{"d_expert": 144, "router_score": "sigmoid", "init_std_router": 0.0193, "num_key_value_heads": 6, "positions": "alibi", "tie_word_embeddings": true, "init_std_o": 0.00541, "beta1": 0.95}
Below are experts of layer 9 (counted from 0) of a mixture-of-experts language model. Rows are named router (the router's row for the expert), up (a neuron's input weights, with its number), down (a neuron's output weights, with its number) and show model dimensions 0-63. Each number is 500 + 25 x the weight over its row's rms, rounded and kept within 0 to 999. Numbers have three digits each.
After each expert's rows: "comes after" lists some tokens at least twice as common just before its tokens as in all text; "gets" lists some tokens that make up at least twice as much of what it gets as of all text. This comes from a sample of Wikipedia text that the model never trained on. Tokens count by the router's weight.

# expert 21
router:477507450508499486508478497458492488532524504529488500526460474503473474547485508490526492503495520450478514533464512553504509515508538508467514509562453497491499463517499520510517507490491517
up0:500505529515487470528469482459483491523519459529436531472561504470477512503483549521480533515490496489468496484490458535499502486512504514476546514494500489517539497500494502460521506495521480
down0:477475466473460511480481457494530511504507529484504528501461522492440472507437526439491481450551483483498505533490516494495464480514490479469482497487473510499515547507534516481538471482502476
up1:490480474545500495467450511496448507521504505504512522501478472499505527512534524503518489480536504510503496507524470459522500430454525492454501489528508478497490553501480494528529495499496522
down1:489519507503496522497445503466486491531488507476465526511529506466489539522476502510538491506508483473519507541491469491458478512523520478532496486494524501530498508500532485544475512492488477
up2:508505479530509523498496484467501518513521487507469505506537503469475512498469505483540484510505454515472519521529491480539503455510442525482537497527475460445537503547469540470518495512448466
down2:495523532495516500480535503504488526503540510443527457515459472477486521473530476489514531523519490472490480489544494497495510484491485464479497479507495564529458517531506494503492523512499507
up3:517507520456452527435500503468507466550481462530452501505538480498457511548499555456553518529493514511472481519479473516515523494529485511505491515498463495532498491502502479475507499502540485
down3:501513489478465524542514521554542507483473511507513493469509473498533467490479522476464480523454511524558489534476534505485473521510525472514520487502462505547497478462534498556518505532525527
up4:450472528510496549523502487492485478501514463555526544479496512498484520515483558533514475501501460464484506499465556519518541493528520463522521531528498494483534436502528509506502451513481477
down4:477486487520469523464509512507475481513498447499535485509488488581468513476490505463524462481492442530497503483534486493514495503526488519453496520495500510516484495493492497488514465487500537
up5:446483486514503497513501498541481473548538514509473525537447484510478476475473464555530467544544489493470486497484526493504506542554514482484464550485517519490510478489497541496473509463471484
down5:529502481479539492501491512502516470529517490501449458533529510443532459501503493497536529488426542557505513490513497513472486508516475508536488499474529494491498454503522499504501483496531479
comes after: " | ", ", ", " in ", " (", "–", "| "
gets: "1", "er", "or", "y", "ur", "0"

# expert 14
router:465509454479506480497460520466487458534509483478505495531484518492504473542534499492516519554529510483443513508465524507523499514508504505497476548529490471495504505475522473502492476509505527
up0:484525534496519513478465509444490480476488457513529493492481503513469488517471506492508519482490499479488504521536523454513523522510535523488485473511523497510523467505516496515496460485531544
down0:529487420475489486458493502509537479461492517509500453499526487491534491541495493532486511517476487515491489489501488512503490476451490525499454504492463464508504507528461473546509450504510483
up1:488535494513509439518523482467491527504490522517491536457536501493502504547533512485513490498537488499518483522491493477480513519475480497522538530506486468480518516503482499470546466496466482
down1:478492524489518485499488504558508487451515491517535470488495469515488496506494524504531541518489503494449531457477500474495451513525529488516490509522529491499464522502471488497526448517479447
up2:497509452470476482515514495480527505513475522510505477584491499503528505531483483545508486516539513521472502491506486489526496472506506492532534534438509487486528483513494516517510498468437455
down2:479506495454508469521496489501466471557482522487482498533541511500492509476503503523501525559492505499465496484494493502538484495491518435503513467494466513517481527496480484492534500495449521
up3:469488518508509512544486518493430537484502474488524495508475525488509506461572516516467505510561494467446488507527504486498448458504496528493529452499536502532481510509486506492513488455558509
down3:546466474509489494514473460523506448491508508502448515528539487501464494500459518489488490498482481494529494550444539527524523502450524497526510459499491534493501446532478529454521455489500480
up4:470469516518523507484453534486485443499462519496530495494453498482476505512512536516482504485527525498483551498502498509491507512450498505521468491489474503458475531483432522511519499497528516
down4:525487505476502509515491500526533467469508485534509507463495469503497501477534530509520480527520509498513488486496487516482509468501497488508486490512459540467535449474515512488524515487493517
up5:456487462507500456533519531470523468520499546499470473503472495493488501517523448473500489548498501514490517493499497474509416538516488512504493503506529487461474530498501563533477486476480501
down5:527479502489505540507485505517519508475498512475539509486435489474524511521489510522505507462502521555539524524509535483479499461499486504500514497507598520476491509481539499457444460478515481
comes after: ")", " |", ".", "\n\n", "==", " |  |"
gets: "\n", "\n\n", "==", "===", " Al", " al"

# expert 16
router:495517498500508473470454566472546511504522537507506492514493507472503494549519531469481520507505504511485524514462451505521488485485520492469504533521514493506519513493494486513504478501507528
up0:497485568491491465488494533478494514526487541524490535480472486467478478461515542512490515462488538473542491479508498497494542515523558499521500477494473487469508478491483499479542483491500514
down0:518495500525515526494504480479519538521517479553462480535450487505537532535508485495513516479491500466522466513506505474515511515524515473479522521491470506482468465480451522509502503523511510
up1:508491525485509520482478569495533507535508526488486486534532483517428511451456503526521503509565480513483497511444477494510519530532458498474502519542503514499475495463496498497510478501498468
down1:486482586505526512519461493521513508458506501513533490473475472497562485541544476461489517519500497537516519467526509513479509494511492488420485523485442489502480505487502470496430474510541511
up2:469530506467463500503491492512516484506518471518529493510523485511483506547490512519427527504469480494499488455491491509570503518474508471499484516479531519503515493466481431537509495492469470
down2:462496491473491494500500482511508508482499503492567519483505513550499479510489502509441494472530503468522517480476520520550519518550476517506513488516460464465470511521463514469515490497501520
up3:489511525491490502546511541490488479519507495476477471486463488499495476528529532502536480474514505482478521515532500489503491505522480486507486520563522471465494476470457570512509464490515508
down3:514454498506464490484502520492440505501554550492516485517493535482478494504505529489488496503489505524444498470489554524536482483443461498516540502483509528480483474522540529506510505467508493
up4:495542469485517508512463495509525501438508504510495537478509480521414515511483454508474512500494478478484499477512481558508538508481514502527513559513488466543541516502495534496481473474494521
down4:501469515485510525501495540484494492510430503487473483501514509500533460497489524497465527484466485479518553507525497521482531493472503521454560510525494440512527471481536451501502475501519505
up5:478526502496473512486493555479513514516522529488534477536510488509515515530508508479500545493487503540515466508462488517480486512535486456473510511506496522510489503515504487506521495522516446
down5:497493505497487502510483494503451472470465525519503462445480472510521497570478459482455526527465505510514465546568487509515523525506488516531507468541539547494471469499498496508471494501527485
comes after: "1", "2", "E", "A", "S", "I"
gets: "–", "S", "E", "A", "C", "D"

# expert 23
router:461502492471524486521459549477522468507521511524518483511497513490502484527501489496486521560536510497468515514480463515492520458525526501456477517519476499470513477531514488511493460476467474
up0:501486510490499541510513497532511489455518537487500545500497485506479467499566512493551500478546502512480513465491512553487456531530519478540510518513500466513476491506529510498493493483470498
down0:489536497483497514486497494510494470516529480451459464567498469528468420508519483501539489503513494473489493494520512487518529521498530527491505487469485520527498496504515510477530493502503533
up1:510503469513482475456462524482503482574475516543515475502485528491493510496506484524537540489513513502533465469463471542526524507493532487515513489513479490509479505509547521496507479512554488
down1:479527498468506533466504504569478537462484479488483540521495514544489509511517501497472540497506489465492508490531523543467481506502479486506473536568476509527482504480487504484477527475467476
up2:556507514526477499499514492479482507516516479478526488474518507504478484480499526477496560517465497468497483536516465516512529470488469513480483522480547489508538536510491501514501477537500504
down2:501531476482481491520471437492477474516484495494558525510493491478493484493519455489509471469476529515504487467477507463480482522566510493547496521508510483488505508504516520468497485496518492
up3:488543489518532441462512576474463493479507531549505496511485493516484510500497493502518527542493559510448519499511502469507519536503486527516480493510471446522570490548466528500465518490505472
down3:491544489491472502515449540483523522482538503470496490480510518512506489531504516557517514469534490510505499521462532472508515476490495533517513459475457480512561501459528493447528490504523499
up4:526522533530488504507461533460525523497516516467503452497495459476514522466536502502519514506489485465534491538512479539537453487504549445483517550475531534480482489449470478512518490520526481
down4:483524540500497533492482516486451455513516464513530479476543542474484481484463448515516472510500493529493496500568477517472483495497514531488497516523512525427487474486534477520513471525498488
up5:518494513528468485479488537509509524514488505458451495500482492477534489536503465516561533451495502500524527519504502499538522521536502490531531560532493465525517496502533500521515505465505511
down5:532504549481549496497438522514488506541450481474497484494497508456513465507508465540501525521501474536491541504483496506514480482499488514492497522496478499509487527510472480509512520489514481
comes after: " | ", " ", "| ", ": ", ", ", ") | "
gets: "2", "3", " an", "4", "5", "10"

# expert 6
router:480515471472473447484490555470531492500518555525469524482490483450477494541510532499492533505526548485480483537488460482486516499512535533493497587504530483477509487538497453509541475536498526
up0:506506501510520489505509528509459502494470455514502514520536495497445508490457484456517475508544500485479520491499429461504507460522487509436505501536517490492502477482519516514491548506491519
down0:528489500511497478485475489491465466468466499515468462531515542525473521535489504524512505516517499487470504512501510455453517506505533533516515487503470512479487450516496513546523476545502462
up1:474491483543500542519517494510434483511471504487512510541507472538507464504507455470460487506568483484459524435449483494519483503484510521482501488499491490539506505487491526497540468494529473
down1:489476474553520471435486490488477502470510486496519512482531494487479471511484528504527488500540499436510480501502525461456528497495484524503483516522474521488520490502511533504492483463537484
up2:536522562476487491518529483496496498491504505533470495484532516508496517524483469504507473518525515502468497490483522511476504481587518507551540488469469489469525488495525478489532467525479498
down2:498487464485502480482492490498506500512505535489542458495485500483508518449519490526498486543473491466505482503495454512513502528522470500527473464498520453485511511547515518519518537508481472
up3:513510436487505498501519468493471504522534486508502505490510473458498467490514532509505496516503504530475498485490456499499490502531455517512517509490527486509471513472512482502508535477507514
down3:545510537465548511511476460519463468477483501498498532506509506482505546499501506540496485533548481485483510483463530554542462514492509509500512525512477524482508467480525502505451489506477537
up4:456500478478555482494473511471484475490509559524460501546508496499479495432493475454485499508529524500535488460526507517535515485487504485479467478492503503489551518502514518512482493517548515
down4:490514502492498533488516485481514527503508495536538476510455487505487475490524507507493469477495513492498534423510490500531490526515436498497476464453516471526467512527489493491471516459484489
up5:484518502513477470491506513505521518493471503490477479536483536474497493539496468483489460496517503461475510513486494489498478543517484492510469465504478481542497516479486512495512479467463486
down5:486446448503490521505519501522469493506532504495510517505515459483556532496503502506454502508471477487453572521484519496481541481521516462508478535505496539502529487496503535506477481523511477
comes after: "\n\n", "\n", " \"", "===", "-", " | \""
gets: " L", " E", " g", "L", "E", " | L"

# expert 28
router:507528460498504469518425507493520498558569551485493485524489486455491481515514488478474508495491530494480522508471495525477472453516506488486495526548494473492511478511479517500542476516540509
up0:491449484508478515476502525520519518516517526528504537484504492472496529509505474500513483468483495514525517544472488507516501519533537462507499502453483495489474502520530507519520478526497551
down0:502490503526505499525469534505553478517518522502489486492532483486469476466499500505525515505500525486514520432531468521509508495502515505522482459481483501492511502493526509563479480551497509
up1:513483496466469484450475508495571483538507477483501509502499452526529487506523508465493473513487494492530523504550501474529507462509539444505520509513522533501532509480556579495523477497502496
down1:499457484495501495441465504442494506479511505518480555538494528474502460474463529527514504479551530524495495480525533500488494527506515497532467511463509496493494504487507486495528519525549462
up2:498451538448484481510478507499504533555505464530511526473505531460479500515462516468513507492483515518495488465507436487484501517454467540474513505472513547513486511463489507509521504456509437
down2:466528491556502490522516494537445510534446498476502535522509503515488541493475496488477536472457522471529491502495510491519472563476497464514480472476447512476503500537473533479466491509496513
up3:504472463504520531506484501486550512462484488477466487568471493493493477545508500491465520523515495477540543519499478519509557539522498495522512552475466499497501495473508488517486471464476535
down3:501520501516526495473517482536478552499501496485465530460492513514469518507472499503534453549503491487494486480524512499489553528506505478475566506499462458491461498489503488482531494438515515
up4:514556490498470485480500496493501487539524530474499542454515476485454495493501502499496458519503512481490481546437476508491475522505518476512524514511502505527492494495448503492461507519516485
down4:521489456508512475508512468486516479545507506494509453472506459538498505544483454480486510467511476459547518518519497507477504528522526487512534504500523471507551504467509507516534529486508456
up5:471489517491494505498488548473470480504440510512500500514504498540467503504530479513501521548528496499480494504515494544484435492528501483527452493543528479466513492479548496547490466521527504
down5:504477480509537486455512547492510491523521510467544521467494521501499491503436479517530499509448507516474509470485527494512506475521547502492496507503542514509483504528515524506514508502543511
comes after: "1", "–", "| ", ", ", " p", " | "
gets: "2", "i", "8", "6", "5", "3"

# expert 9
router:483532501478478456510483543481514487520538506501500488506505504461522524547510495496523555524490517483480498488474456477475462513509521495468487521542510489501509498496513483503502459482501513
up0:431525496506529526467512482476488548489502466564518484497537495497455475487530536514477489483542511457498506515515515458493537502509467443527493453505504513481498463504525508490492436504478475
down0:476529442476510469495508470498468501517484519521529494501534492494502482469476528501472461502529489515512454518504474516508543478498517512489469505511562512513489488511485490519496519511529528
up1:535512470513520468541495537494535525475505508497512520544526438503425503489503509500496505525483497445440509517508509517495489482500503462448469532434500553506476508529522509505490483508470477
down1:504475493496494519514475532500510515493516487490462533532533538516541505536490452541510506526461523525566502504502479450494515524476519500499491488512491510495520513545482481475560470503520504
up2:505487506514489517493504466479480472490505477495480510495479452525524512499529514526524559549507477504480502453515473469489501495501472443485498557509531475529456534476495511475547529508508468
down2:504522474529528535500508515537538519482488466512467496485516517524500519469487481468483512522500492523495529522466461494525496544457484515523560545428489521481485535485504514534491491481573458
up3:507474493492543509499507505496502480507533527516485530506483485479487492533494516498540539597463501486502553528439522455508487526507498471523452476484472533509503501515523519472482522513524498
down3:486506450507542533489490503505479505507459468513502447465517545512509479478512506510513489511453501514467498488510491490493465491510492511474498501521479472533502525491480471515506476483564527
up4:502500495478501490492503504526493498542481507542550470529465512450469480504527514474561534516542504498497493505448477506480520532532528480490466521480499521531524508533504503500523506496522476
down4:467477532480469466511479492488512495501496506508516471450500474500520514484502497468475474523504496534538540506484472546474504481507480490484504528476514514528489483505480523531519554494528513
up5:509518490485478461525484466497538519500510514530499507518498497488508483519473509510543529482494555447512461497532468495540523511480480471526479540517498480493540469557513499522506463523507493
down5:508505485477444480487513504460516537493489505494487520497475477523496472503512530504496491467532525501533459487470503487453517478509521505508485522445510498495466481482487471464505545521500487
comes after: "2", "1", ".", "–", " (", "8"
gets: "0", "3", "9", "8", "7", "4"